Experts of a small language model.
Experts: 48 experts in each of 9 layers, 96 SwiGLU neurons an expert, 2 picks a token, a sigmoid router.
Below are experts of layer 5 (counted from 0) of a mixture-of-experts language model. Rows are named router (the router's row for the expert), gate (a neuron's input weights, with its number), up (a neuron's input weights, with its number) and show model dimensions 0-191. Each number is 500 + 25 x the weight over its row's rms, rounded and kept within 0 to 999. Numbers have three digits each.
After each expert's rows: "mostly gets" lists some tokens that are sent to it at least half of the time. This comes from a sample of Wikipedia text that the model never trained on.

# expert 30
router:498552524502458548517546512497507483486475480461499488522492528485494487510468474489481466500535528521551505504453471535458480538474541497443499509525512535527464516490503491510465473517485521505477470536494513493505506475517531535516493481528423510500457521452494492519456545502518503530496488479515504485536491513494495536531451474548487522522493479531504510532523490483467481491517498509487490505480509528544476447559516470480510505517502492496519483486496516478508479484488515494494473543493481477489502448504534498497488498498523513536524487483489491502453453491479521554
gate0:483493509487490502470501515511476461533463509468536540480525527523520533497495480486491450492485486492448529502507515506541466516469513493518520499540526487551495500530528526486520494526470488520496494547503459529511529503526487482474478513500496513465456503515482534492499519488475484511489470498484473510505502527535459502492541504535510505521504472545513451507436499512551509531533519501480503513485491495534512497506504514450548548483497490496477467448505446504536513539490518499486529570460513514497502533489496500531529482460507503502541455502468469451495467521499475507
up0:525521488540493485514521499518514548485511492521514509501464521501492514482498531499418483496527540511496480475478486487504468516500506484494500441491511523500470512521491480445546485495489499500509537500508490531444500516439530503505492514529531509518459523531525461477522532486490468480492506421499545513476537469486460452536476467515534500513494488527477483531489501517520497511516516515513551469494481480475509479509511485481481503518460516494508510506501511486554535501459490501474522569443458459462503474510513490493514486501484495449482517474496531498492486536487494501
mostly gets: " don", " di", " tri", " se", " ne", " prote"

# expert 13
router:516508555522530518495548515478521484504479518498529476519483497514479501470484474483476485538500459508510519499510503495483545458469505504472546518507546524489482499523483494467483455508479512518495494516501509514508482566508523519507436480527533475495469511474545517548542484496582484495498483541500495517476507537536500496501512466521495490514476519487488459514451490499471497506497470478501511509523505510518497474484507475473485497529565486501509502464498484543475504475533476500489500502479475514501521483468479515476485543527487491567497501525501442439466457462521494503
gate0:520481486529546530529545544533531525563504532508505536483485455542523481514519497514501468479516466491526479500493490484520503510506526486520467525522474498518517539503489522465495543506455512519519513479463505449476515528518462516473468479489495505519474521460532483482551492480507464498528524471537476504489522519506517524498479457509512504517474478509499515485481514465488467513492505500516545545529549488502485548524547517494511514523506480516524486468510486509483519491471537488475469492461516495498508521543480484450453525502481477578495533521490524513471496525486497470
up0:488500477533523507538471509547488512501467474495506487497494503514465462513548483529567505514509507560487507505518521538513501528495494495497509486518539496515560486539496461522494493498465522463477510486530490507505487474501494521477471474500550499513494538477520458503499515450504486494532500487484480521498545504520519475529508478484514517525436514509490517496498474458462530541477537491547499492479500523548527496492491523514492484502436541494521496490478501523507548482504455524537488508490461483531502485503506510478505515526492458481520574481477488517464513544485466545
mostly gets: " out", " head", " back", " off", " end", " round"

# expert 28
router:546514530539510534503507500491518498464481514436511506494512475525498492476475508481525448522518506497523488498487497522492520454484519514506489523491489498482520515534467491484501495519472550472525468502492563506528516530462483501522518519483443532541545518530458501496512531467510503475471527475451522472492468523501494494539493519513516465479526448523482490512471490505481495497520502441506517464494518471473505495522520458495526500499515504491494509459567549469509489522512494501488483481480427484518526515455524493508494448487480505539537533508519478511498449499493523521
gate1:526499490507506536558537461503523526477503519485476519495531509490532513495443519522513477534491531456525471487501532474479483473473478519510511526517489504519530491520516493464477498515475489526500483545499515479550531529492499494469543534531491515494501506513448460516446547479486512502425528506497519485529500505505504480485487535485528498571473520521455515492504515555512502490508504505519491475507501508509474481477503485518505497498561514474474503532443501502496499439499505534479469518489525552523491477486522480503511500476498478513454503498519488535494459438497524486
up1:503496489478523496483541547485457472472540480491515486479502512513497550482526472518522532516500521486476490476468470496507543513472524519479490468543537515498519495516457503505507502487542467502502470516515508525478496488461550557479491495460502542477507454506496514512470459519484498467468472492534531469509475500524468504520519480529482444492512517497513496507464456466426489484534452487510546497511506496521511520479464500473460513502488535492499458496495523532463520498531471511447513502504497514528474491484489528535498469524503538470499502515464503497477549462519480471
mostly gets: " ", " m", "|---|---|---|---", " Votes", " Result", " MPC"

# expert 32
router:532483512521474540531540509469483486506501537506515478498512518511486481444457491489527476498508491492503468557454542496500472491500503498474513521482527541513489477483499506466469456482489552466525512486436529508459540463483532504531506449515505493519478511519476483505478483492472508488475492521484525519486497489512511518498519516526466510545526509522472471497503499475492510475537473483516507520472511527524507487520483482482542485557488487501478513466539520465509499549509520469497472471488507494479545543510515476419549559509525496479487481460455486490509501498499518512
gate0:515510499496474479509553483519473464511497480458510484484507499519503531510465471501499477532490520546557514530477516505474501463480544495490467494470505508551512529516503493477513528482480478492473544503504485525488482453523482525480500501493506459506492478508511463494483522545491484517489515518503488502489529503551521503552484503529536481527475573487505503520503530504487458519506528514496501511474496495504502489524432490522523481520532485517475510424497488484529526532532455483511463476494467512448565473469496477471533515520522475488477521539486549502492526466483521497
up0:531496528528510484518516495509477497518506499485533458533479512510499518484522502519518504497533497480553481485503521472496520486505469478540522516519556496480507496498525514523512470493458490496515439465519474494472498522456466518469506511503487535556544505492487462528513527472501483578507476555505481522509487495517506501505476515527502513456476530495516562473457513502536484517480451481484489509489490498508539549511490510505532507470468438545475486469537494471508512486477481499482479507486504517507463503506510525502510491464497451535507514542496470520499419500501486474
mostly gets: "present", "Gls", "from", "For", "Or", "born"

# expert 19
router:495470504510504520518489532530487506565475522498538509509522465536512472512472488500522478541536469479503557485497505501521500485496502500495516545513461507512533456496471551509461492490512509510475499487452510514503490473508520535506493509503469487532523516500500521502503470501505472516503561497498527423468496506502476526531480500476486477510447475522518508512485442528514496495519498499513530522438511496504490517553484477477537513497479514525472514497535498502524500512481477479435470527492476459468522529493554499442498477517482505509503498456523452503437477497520517479
gate0:500462467505511495525495552516503511524466464475549484489505518492492485458470459477463485480506459470514485503484538490515514488544474515506504490472549474521485485507492470503551502492496447504516494542486467546502486482508526504528499506487503494539490494471496523485522512515465504492489469517485489488560546493540467495530466486474518494502477484497521435522484489506473494534541504507500482497524455518502546519505467511499506539424488492538471534460565529500497532514535456526471505489494499537479492500477529485476508492509493521509526474520472526515498505496502561502
up0:499486475524507503501526492506514502536518461478491528563455490509535545512459489534477521475507527483504464474456460479468545540530532485557503508462555476503519482501506525497515511475477481502516510469502485499529507501552486540457507480491465520543520493480490498489516479511475508520459492527528516493504502469512517554538487513496481536530567509497456528516481519542510452540520492540517541492505486495558531515497503502492467475467485480514492472507470490503487511472504501491466455466501496467488515490488518504498483517498486482483473482546477476514515524518492540474
mostly gets: " Phylum", " Animalia", " Binomial", " Best", " Genre", " Occupations"

# expert 44
router:523512465501529517488549499492556507515481549499506424519535517559505468461512489515500454542507513466500540521470488513462522507529513491493572508494479494488506472509544485485517487514497505502476493507475517468547483487530505480494501491490483436553498559514511524483509462480520492500487528487493525473554465504495470500535500484537495464495514485493503441475530493494500514493536470498495546530491513527510508481501490476487521528497496499521480467508473525483499477529528488479467499464521532495481489524531484498453507489508503469484512508524482438508535498469492531476
gate0:481508484460507525519515481518480497508490497556514508505510462501528522550500466527487531478480478460521425490489512514504505469539518488517530512528503519504474505439523476468498486452466521514519482508500502466463529541479496508484490540507516495486490535517489508493537489487503508496509490515492456511528506558480506497499497492516477501522517507505453496495532514471484506544518508507490482535525466502535522530507529495527509534474522525486488548475487507496480479526474521484499460478463494431441483507532447509469520449482538485513486507489521527490467503435469535529
up0:531501497559512515507539514480483469470523529510500480490493536547554539496508465489507476559509451480506446453550507488519496504502481526531521492481468446527483499470495500520469492464506501493518502531469489451527490515505518479521545467493501520515472522527486499502504497517504471530527500479512473463522435477479516515535500494515472526525485514519496494494521521466487479512519453466497499517524496488521520498464548506482496525490507525485522541488515514475499463538485483508468444525511474476491482533492480522486527482489481530503488519445532537469522547483494533513
mostly gets: "|", "=", " •", ".:", ":", "-"

# expert 9
router:517555499503490514497514503533476470485496486507528498514527516486476483513491495499489445506526546503518480548507483510515477511507521488459509498549501519513500504499497535482491539511461551484475461511521528509513486540461531551516491473517513512515479515523517516487473507481514487504495519480480525492489469500498473572553529557537516475469505484511469502581475478444461473484510464494543510506482536504511475492495504459489497471524495500456462505493505522522483454538548532468448498479497478444478517479514511490493495481508443517511486491505522496487489463505510498502
gate1:504487490477487549533487478505517531524565521524498482489509507509502530531520462469518510504491511484473464522481561518506449470463530483485495510494532520505453485517461461488476435490480509497528506481450497501491475556503528499506537535566495521532470535505482496503484479483494542499476491475500517501530519496512459470517529533496523497486499475520470487517462518518493511501538505535458502515524488483515531511508500455496429439538486535475513483490520516506533478488494534522510498527527480502480551542516503503488535484499492495482494508472475474483491489494508544518
up1:549498525523480516488495480518454507562516466483535486508484495540490506487548533479511493498495538505510509503488502508477523520503505529538499470525471518483522484475515519470457483473504498520459508509499533512511476499517500521528513499468464497489572539522496466469503487484505443460488453519520480466502502545489505510514459491414563486464427478478469495520519480479480499525477488546477505507508542505481474524498530520482473522467491512499461537503551509511462531483512501501536475480512517537479466487495491505502491491472481505488492491492501474482486487490515512460
mostly gets: "\n ", " *", " -;", "\n   ", " †", " 978"

# expert 4
router:512492532532507524514518519481485497476480519434521479518540479535512468447505496551470504536507483480501541539494548495478490482528486459475504505460494509495509494513507515512519520502480532561434502511485514518511494483524472500506509539515510483534531543499508549510477511483500490454502497500488515504490491465493469516500472488531476494489479478459511466529449486436442493487523570498494495492519547490492473520528516502497468486498529500465489478461544498481521479497536553503489500469489507495490497525479515492507469493509477511491473494505486448528522489541484541530
gate1:476492533505530514476492527482491494484497513503559518494495512511484423464488492474483499533484471431497501530469541461509498487489461506503505506483465507488520504488496519450459495493516495489488515507506491498531467508518443500519488488559483510510505477549502518529512513473486513497491465518498500512547483507505459434499493463555487534475429536500511511528483479456483497492482529490499512518525518474467476501554472497498548523498503491514508488521495491464527520488513521540484499498477479496467533446476504543517487470459515504490521447494468490525520520509506491459
up1:553468484489549509462481513497468501521518499464481526495490515524479518487483469511477449537503493505519504511457515496482492465528498494515496479514504522545480448481498517478546482522476499532513528493504472512536531496496452528478502503473525520544493536495438530488424515522516539531488497548526514495503501498471461475486535498496513515508546516487542516507482467485518521461485532497501513532482490537485511490511530534511497496478489458486477502524513461538476500512510478482546492512454490501451513482535505517475545505534486460523445478527517507505488451493485476509
mostly gets: " known", " played", " published", " located", " announced", " served"

# expert 27
router:517527466516508502488527518497488417513504559445510491521525464519457478485504454493533495532474498483542511511489498510463509509511514517505557549472478502508435495543544478502487449524479463467512482518519511506516519521506518506510499500540492507535488539491483542526485477468542528445500521552505487497532488506521490483497477534503491518487487464535508464497474485491500502514526526498478496524453508530498493496538479485497470546546556528511497506472497481456514490478498478462496489503484518525471522505490505491511508505511493467469506500505455468478543488475515495476
gate1:424487481535486459497556487476535448465479485513520485523545512460488505496485503517523526509514515567487456491512489498549496510527502543532535537515486523489461509502522489509506501508468500537471504519475532532526499431517536460496501533466479533462542519493538513526483471575541517505499479533500506484531499460495505532528522480539519476500532502509539533509501534468505508489521529516498545520508538479498502519496506541500508486502516513495489504493477518499490496509459481484507506479535552536504494500512514484478462490481518524531488503484498493510509514519513501530
up1:549530505481514522497521468472544515514502498434493529538513501542528521480508504477516523516507512501533489526456496525473532483480489469499496534483520536492485523496481510462520523499534514484513468489484495498522468507495486464513566505499514471505547484535529524517519478489507524526506525505492501573467537527498547466484506475489472520518527460505577506529504488495525468520509477508472506492518496492532545501484503489446523476518496484481528505527492502474515528453482460508475531490491484484489500511504525547480537535493488443472523494512459533487525474479533500530
mostly gets: " from", " around", " on", " about", " at", " during"

# expert 33
router:481562462512484511495520505540482469500484532478524487519499518514535489497467499463516510504500451512532477535480563516501532516505479479475558528468542532449451472511472500463519467532498522503489481524533511502508495502500513516522536497550495492511525542475512504478504506478559493459496500507473508491510502503519489494475486561519501472508475471479490462519445455485478494514505513512507481552483516511515466500513499435481472524514530478479515482500564490496517471487510489478500517446502509454474509473502545511503499526485470523493510497508523480470463477472501504523
gate0:518515525473526514468466528513484472495488511513476489526534517450545487513513498526515537531482507512498497492526541445506536516564465471463527508483499475489479501523517483501506504484477501488500512487466496491511508524470494492557509490485529490460573498510516483517502544464531505462480512539467542549524504473551468509531521536516495529488508503466492472476502499474493527525495516503524498460444539495506494528486467497483490478530562517498546473517503511508525515532507530482488516482487486506476529533503528516510510503512503522478559516501463474526461511519521484445
up0:483536492515481519481480533481495493506492492446471482530451513503486501528493509511495525524556495465496515473526489520448460503480472504528517475495495484533477464541473499516499504488457525543508543514485497469535486485514475508480554552533495481488493487553498506494478483500545509501516455525526493490490576461516490491525505498513532513492512527507487513509533485501510479462495485521448485516446532525509527525485465521478513442496512510516549494482480496520509488480506514524509479479537498489516531490512538518533550491500482474467513496476467437478504459472531507479
mostly gets: " including", " include", " won", " wrote", " joined", " took"

# expert 47
router:537507508497475524488540522473497516487478490489520465515504516503479518519461471497468506566480470528521506519527530520480530515535522482487489497508537518501472515481522472503480480507492527541437481541513514516520531501510526537525482489509494508478475494505496517475463546475531527512483499477499509471498495550517493536487533495522465503457462495498500526497466486524483470508513483501475479493493542501514472495537487508473501482502585492478479478465490515500563464477508500484470499536463444458494495455493499526498454529496482492557518477469487470475456452514503512533
gate1:507504472523496501467498491476478513479492514487501495487491496536466511485492508472529542515475500498506571471509511482482486525479496509491512491494471519519479522496447492519457465589472465506523462506471479546523517526505485515539453517519529501528483465523484535519490506493481507548513474465548503492526548525533490510478512544501517506474483460473528491475494449491509493487519506511505494484515523510521507508523487534476535513504465514503447512442468502504494472511436505507484475467508502467488533550531495518499542485492479469514495530475504450493515518449486470518
up1:478509520464490481507518482496495506558524455524502525503491464464453522456532520553496485514477492517486451536505520487527506477525480492511517520507514473491502489491509509481461554501499518501500492511507463448450510503482519504517523511503501489499476516496481524519509494469499499475532515568463496525476501505505475526530451478516521501512542481528500520491526490489529474497488501470475496480482450498455502487524457508538454527504516468542516497561488485524539503549544511464508503491520470518483519503457547546527515522522453511526469485536502508535503464477474509485
mostly gets: " music", " art", " water", " business", " power", " development"

# expert 38
router:510520551529454511534518480521486478478507481499480482526490500505477456504473498523491480487531525489497479532499472510534466498498530505442473522538490527496447512465500530516491518487462512506475436563510494556504483508492570550543490506542494508524461512518509498491491488516517491510518504491462525469478492509504518509510528501508496522467509496503506500567494504467482455491501492496474516489491553502517512488494504417493496453532509516447478493508499491485483490492535499479475471515493519483512510470502536474488509487517455525532488461477512504472479463507507510561
gate0:495499479541492462509518526515495528484489512533485536497537512521503505518500543520509523536530518528502504531494483470505490507520528492502534525478496495497472498521512512496534482510482508514493472533469553486478490533490547500549533493513464492527499463509527529558541463473527486463524507552532509493514531525477508494506497506511521506452512492511505538524524519458480501496517503516525464510520493564508492412519512485490448559491526468498492535484500505470507512510513537467489517487544472511505495458473495485492533531517517557552526519495499545479485473483519523490
up0:534488501480510490506541496533489491514506515448509489479473513501522551493483518498470460509449499529535463516492534501519539492499518513504526474478518487465470486489552497510498517536495539521475534478482517508504485468524518488479478498543498523474482515507478485496477477483517507465462483445521488470543490484469463501505467471498516489524457495474530527494472468530497514465462541519502466472504510480500499508514472512482466503535494502487475435497523487523530499542540541526467530503491514509530447454538498488522474549513493503474452527519472482527508554533527504492
mostly gets: "TAR", "TS", "_", "RS"

# expert 2
router:495508523545493529503507531498532488482452508484486481481506501496523481472554482514540493526460470506546528508486535540500507519495524486496497523506505558492480456482486473501499504502508485525473530516482504509502518505483531506501541518506474462530494512461491498568484515487519491453471496486512469479493528497451511507482510504536550515495481475497461494483502488499506493477517524471482505523508517533591474477520529484484545480502497416464507483508486525498514511474508527491447440504502504496509497481539543516474474474524505512533545456494472487517475461470480497493
gate0:509453547534449506498522474507541449486468487505505495483480504524471496492485462456521507479535503499524500498523524464528525512496495505494520482520517511436465405511490526485468481481434495496535471491451486448490483523529476488470516512505463515511440507473508506514493513510508527453522490526515492510532520491505520504502507511518539492475474521509512477453482493537509510506484521493511495500554505505534512524506484477486477523490497496475469505507485465512483512528502499475503475511481539497491481477493505533525483493510476503442499453532464507440512548514460489511
up0:510545482522469518535505518457521460491520531506473510506533499503537480488498490539519539511522497518508566484549508466520505531559507499516543516515521499487531456499515477491527476518518482466501513477487507521499484483498537527462510490457527495509488490493526492462495514446521495471510476498510484486482496539490503533503507504510532531487472510466465472472535525480521518542490553460507474483518518543496482484473511482473499491510463470482473486467525475516520519437477522511492454514470489509559449477553490464484481525542523507486522495507537476482508488511475476514
mostly gets: " dep", " acc", " ext", " expl", " prov", " int"

# expert 10
router:518535471539490522522491505513510526502503560469544488526502474489479484504476477507521501507517520474517527532500511508477509494520510459516522525465492517499498466523487474505480496508478492533469525505447533447512533505511507516548506556544464471472500521530501503514518489467504497452464545552450520492489498508473481517500443512503494462493483460517485496490491438524475469498506520483498548518475525533493498501512485456489494524532485492519470478499531511485456512519499484467502506473468518538483511554549514476490485504549492481528524471512510499518501480437527525469
gate0:477512515509485512510486508511493531473499491458504471510526509453502495507490484504481511508515543492458548468497532475486530486424494484511531476532507514474543490501475469505477464448526465522499521525494489502471496474515516519504487495440494524495516503497475517470498500528539535480474458526532519470524482501499479552504542493506540496511464505493503501507499499515472514531499524491509533477496439505468504505516455477498509481515487486514528496502507462554533502469460556499478441431487517490490488533484482516436518473494467508488493533482480499514528502500540540536
up0:517436494490486504548472445527514497488497568472492478458518468519469499461471517507540499496487493466480507506536455546488527476519473521544508484521530461543462516498519554486471535531486528513515483473532458491512505468496474485512467516514516528515497522518479517510475514500517506488455457509487540494447499519520440475540506503536492465535488516486465489521531496466506502490513500560482487466501499511540461511481489515512508515512551532504478524472503491498525515502504471497537500467516483515476493508490490475489500535493531490517480471528537525481468514495516516511
mostly gets: " his", " its", " their", " the", " this", " her"

# expert 45
router:467528475512486504531536542494535517485487549493521514502519497518500487532477477468503499525503502497510528498512526569512530515495481459446509511468513514473537485552445503490439511522494516549466481527484532485494520493498491537545477533549502487499471531562483480498484476464505523437499515510501498486507506517518484494493506462504479477476452495512514499542477494508497481466527523499485508495502527512513532481503497465507465524527540507485450456497478500450510463483474487478483478532445497501490495480500519524470466521539482462502512478515533500484532472480506529526
gate0:460501494503505503566546485495512484497506481499519494475495498514547472540474463508521498526450487519497488515516541460537486531498520500448514510522516505499520477501465506518486492478486497502487531481548490488523520511531463508462506490554518487524495461503504511513511484479487516485480505509509474486516479493514494521513482505530477483474511565496555537486500493504538461497523488470484501483492502507576559506511492524527515483479499464525504496523523465482496528577498443508490489502476517483498492529483508533512474528524468438497523456521479537451531508456528480503
up0:532510546475483502471527480466494487537514512518497509541531493506542505502517481453536523530518490494556466465532505499511521484497521512487517486518501457448478452467559518520565507475493494498492521503521495495523492513524481505489521499512459513515533511480539527521502527514536522503477503522493473508485511551479521517485510486519478518487502461475534499518480488541478439532524522489464514523510491454545493501482490533512479475454471512451470521507521476487457539449491492510498481505470502489458480537451510483517517500492497499456481532537503516488528480493487549490
mostly gets: "ial", "ential", " significant", "istic", " difficult", " personal"

# expert 14
router:440557521540518489503508513474543498541505548475531502511544487501495449508500460532527446495511517495528501531497482511496532519528491463469485485487477501520500547540520481476490476522469491501493480509492523464540509529510537535529515516529507464524491501502494523473482454500492470515516495483458489508549469536494501513498514547509487497478479530542494488477448503492482461490464528464509500473510540472514500504481517467520531529509509496515477509471544526508488479513519499515515459499514503456475516547487498477484542510528462501513466506474461476448528465482472482492
gate1:547475506503503544485483516446514543499485535514504518469483519545518476521493506493542492511495437455482546490477485509511487502531500465518537504479478453520457490501501508495491549488477533526481562533492531476512556528532510493541509510531494511491521503473466536519498495519479485467490487525530492479501527518496498499461490546503484492469498488529504473487515507497476489496496534500494517495504516429506462511479502533515544510520556511517468506544494527505522504491521553478503525499492519468510498542515483431524486506531455498508522499479517451508502498475476467486
up1:506468486529527495520477491471483474503494507508502513471489476477481498488506483517504538525450528506514536523501489491555510515466492500519516515494559501493555485462520505531519495485488503542517507468511528516458486476435499469488456452499540467472552543486499467492491475484483457483490524514523492488475439467510492521533484485514499540453531511481442487547464521509458497495500527500540495469484472483504480464468495536526471505490549535514509454460508498474473510516498496492502518496465504510526518494510506515499510481503550511511475491475477467466524517536465505518
mostly gets: " (", "–", "(", "_{", " $", "^{"

# expert 12
router:528493530506495476460515483478538507499501480508508457498510465522527471506502469511503457481525493443515504511487495537508503541510487513468528519506508514495476476524493497468469518462506493484486481521497485559489465501489498516528498497554480477521443519529550545531474490482486484460482521526479518495524486525522520462500528523528518448517489462511507528484494482524495487458554536517534513524472518508565466487506478515479489477470514489499540491486485484512521504468520548525494461467530445479494539540507486446472494474527514492509501498505513518479530443480490515539
gate1:495531463538480454554523546480491506434548503506489459516499462524494492480524499462494506470544508481525518481500473506486479501459486507474527473485502478478502467501457481513479489488501471525510470493471539501523489506482503544544525426497448476510506522508475486539524521503514467509484472493511530479507512486494519485518524488520478483501466554507467469465512528497524524517474487514481518521470534548507497479484455511493459501533488465528508517501517527536514496456492496498531555496526491498505515508481453521481477528479512501492488479476536533441526510520493498472
up1:459553483477574506527517539495452498524491462538516469498512491460463485485522519514515485527475494499511494494492492511505468502484502509521512547480560452518494496497464490501497510457499476512488509509470530550497512517484474490500502532459536504503507498480494498518511494541480482498523457582502548517496505469537493537513493486509491477493494514495520472505455497490498451500492457492510495469456514523499449510470508480545548491510498470485529483513459509490535504498515491462494499466496528468503484494528562510509512470508541497528463529541485466509525517509492468516
mostly gets: " inter", " un", " dis", " ex", " pro", " pre"

# expert 5
router:491508526556515557523499533474517485499503512466528490484504481498512487496491478489494459509538476506503523523505502507486489501497516497503515523496523518491517487532457509491475494517439527508494470471514554508555500474518478491508540496529460473550520517549509495526472490489507467497432482519487506511522441506494486524480483516481529460484465478542491477482448502498461502461555488458494486517499534523538504507499479464489530521493555512566500494502535502501561498513474495506485496460462513474485551514481487457491518506499518501482505526519486486481507519446495526486
gate2:516492518512507457473523489489526504517473507459507510522482493477504532493495457464450437450495513486512493506445502524494508506473472462550525524515503521510522496477491549535501485511482540516521519484470480500499515417493471539503528541484519512533487494493464510488480516478531496465502491488530509478523493470523526534536504487551500475529494507479574488509492510454516491493527504523511493483532468501492540479497498492453482496534496509529499524529523521476511558470521514518512483488511559477525539536489465500499509483493508460482517461471469475491475482494524478524
up2:499507494510511455512509515545492497512492500449512463518526542495466525502509517508495509507468452457537483498507511514468463492506512520546501504448538502513501502510461477461467495535491503464458493515527487504502537483507551513490505485489504513548494516542496484528443546477522496511464437481509492520496502489482489526467488519468524491528497501501537507482497496491512505502516453453485519468504521488499482479508492525521543479515552509504462513511531458488497541447529472534489525504480483514542525545513496522556529510522503464462501491508437485478500525501491534467
mostly gets: " 60", " 48", " 41", " 10", " 32", " 37"

# expert 35
router:507532493521464513517517509488473504493515504524508485542499506517483481512448485487514477522532525502526498526518460527509463500482539508481493521538516532535491497487509543503468487481455539523466455503522528539517512492511553533528468509521470478484501519533497516466496513505498472495513509514443541454477504508494499526549502506516523487461510475538475508542511469455445432457512516486526525500460535464500475490509491423486523500508508514449490489491519488473481484488547491463499505481496506482482501503520521501479526512502506523525491484457534492478500449502538513530
gate0:511504514486496493482482477471495504439486509507460449522485466489493493461515526514476502500483480472497485454447499473520513450486464499499522479514455500463522528534502485495504478490483459510495488485491535480450533484528459439461502501492471455508499525533502492524481503473511500518483510492504525513496493477495524501516504525518537511429485525476496496520480472488498467474573524496491484510485479501502483448475504512503527538479510515516500527473567519481448482496523492494477498507492492505484527478490504494449485470595522502497475499501490468543512528504528513533
up0:487511534477481476509487467460495529506498462512557523485524527498509526540518476515494516505502534537515479509478503468492502491528453492503441514594523467502498512460521548502500518483496525513505503468507472534502483506489522520528481484501550509519495479496482478510435506544512487491484469495524536484541490502520456504481489453565480457570529474510505490521483505549517531524493543532494494533534500514547490468510510509537524529493505469482515504513521472473517540499508495479514474478494479507488529486485485486509484501473488502487484489470522521491468444500498506503
mostly gets: "The", " The", " Chevrolet", " the", "TAR", " Disney"

# expert 29
router:501514553535504540500505523467465491490485497490484482538501514514494477453457491488467448505549476548524506516523510518481454472513529516437528541519521528488469521482501468492476535490473554486481489516489519551510491527512530507524481489526477482515466508504503517470466489496506478513485486455502512500509489525499478545492515492516506524466471485492499511513469500442460486497519489494504467506495518510522450499516534456481547440492521470457492511488570525479502475504552532464505488525481512475507519490464499502472526525521478543507509505482489499508463472490485488524
gate0:495490490588532479502513526531507531504464499520533474507513503522544449501538487508482473514502463507527499521509530521537486471469468513491488499525487507540515485503479477506520515540499518523497499502414515472520519518527505477473490447484484520528491495517528480445512456456466503502490492509484474483505536489486504499482486512478504525533480529503525495475508499508485499496499432456496520528491465517502486503516477548486483480526539527525482528462479492506480479523529521515518484481523509506515501505573557506494524531523478484491457504557506529531484505478496525478
up0:468496533534540503496497520522487434491532544465527489529529482412536472515511520526505522535506469524511462515486532489526511489455512493459489519497520528477496496479513495491503515473488519527486469487486524521473583497498519505467503481489468536521504453522499464456481456465527464545516497491525467511509511489453471473499523490498459521491485497520525482496513514559524523488528475506528537498499489503491520487516508475493486477477505474487487492516476544507476521502492469483486506477494541511527504475513493515536499494470462511460529524505473525507481488506560476477
mostly gets: "%", " kg", " sq", " km", " mi", " lb"

# expert 37
router:530509528508485510517555505472503510534513551492499475502499531513485472507531516500481501487492500518504488524512520530443501512521514425500525577525547501471479504502545483464504507507462522550476467509518514488490544516482499543540483496466490519482471501562484557498520477483511511499495502538497527478502499540504490504485518513493518491484491477483442498477418482487462498508501535504495493513479529494515502456515528520450499464480516492460487474477493514485517501496531511481463502518492449502485510488489463512487495529511491514573505472511485468487507469476521492491
gate1:517550474507529450509488513470496528454471532495534484522484513511506476496496498430490498480502464471498421521486558492496526512505484488497492480471473499478492475524508497520519507471490490471486496510501484483430523510522506503501537478516501488480490529451507495496489470492538491495477494491478473502513497495469539439501538497492506468494475491494481468537454461474528505494520543477503476534511486434536474481514495529532504515512505552506526513484510533535481491502441507459483511494486492503514498463520504478512535508569503484475502526476521451471503507463527513503
up1:520492517500506513537513502473491495506543496557517523499513523485475519456499473507515478513508459474517482516540478449488461453545513519476492521499444465537517517504510514490508516513499504444508517504504510550503497519488472491481507457526507517480482560489494496553541506485517488477492476475475491476491505528517476429496501489514512527480487511535525529478478521522457418523523519471464453474533500480476509502519482483523488558487523466509522480495497520524476557542509513506507497486498551498482493539514473456455504482488492530480493479511507511495514493488507503536
mostly gets: " there", " it", " character", " album", " program", " wife"

# expert 41
router:543540498508434530478499512501525516556494513508529475506495496515496500490504516511558488563561473529515474526511469489497490534494541457481494539503537521526505472535477471500475472458483495488458480499497520523531519482520477520515480485511473488476533540510541522472497528461498523513497523495493543511502463495485486493547527492513509503464488432494472506527503487453468469465524480492451533487456524504504490510538494467491504528529532497469460449478508528497530471479474446477476495485457503491492498493503508511499504497495502521502512527475525484498508491492541519506
gate0:525488485530505545497460502480479472518483496496537504484521460524473498468531503504504541494477532478509480461499491482465507492502536492506478524517451548523497503492479477468500541465449541475478490499533460471505503519515518486508505498518498502487500529540467484468457480489458548507466482514507550530559464515526529510466440541527469481508464471508491503495531475494466478509533498527482478512523485489503530520526519503499461482411504483502484523494532481528531471499512512491501446516471468509465456500489511491513475490512497519523488491466519493521479500528523495464
up0:520500471492493519496460491511469472488466521460520525534498484489497582485463492474514501494472482483499512484509552486523480493557463490496502502534544489522484522508484497478515499498528531507505528485492468496504532463485502545507486494495526482522536499466457504504494491514521503527539461501500475476532480468490497517468520474494540520509515499502516481518494467486536469546459542505456485468530511523531489487513500517529456471508525487531522496500502551520530517502497481449552515509487486507504515453498530512511488457540520471551472454464490528484510460544480548501
mostly gets: " American", " English", " British", " German", " French", " national"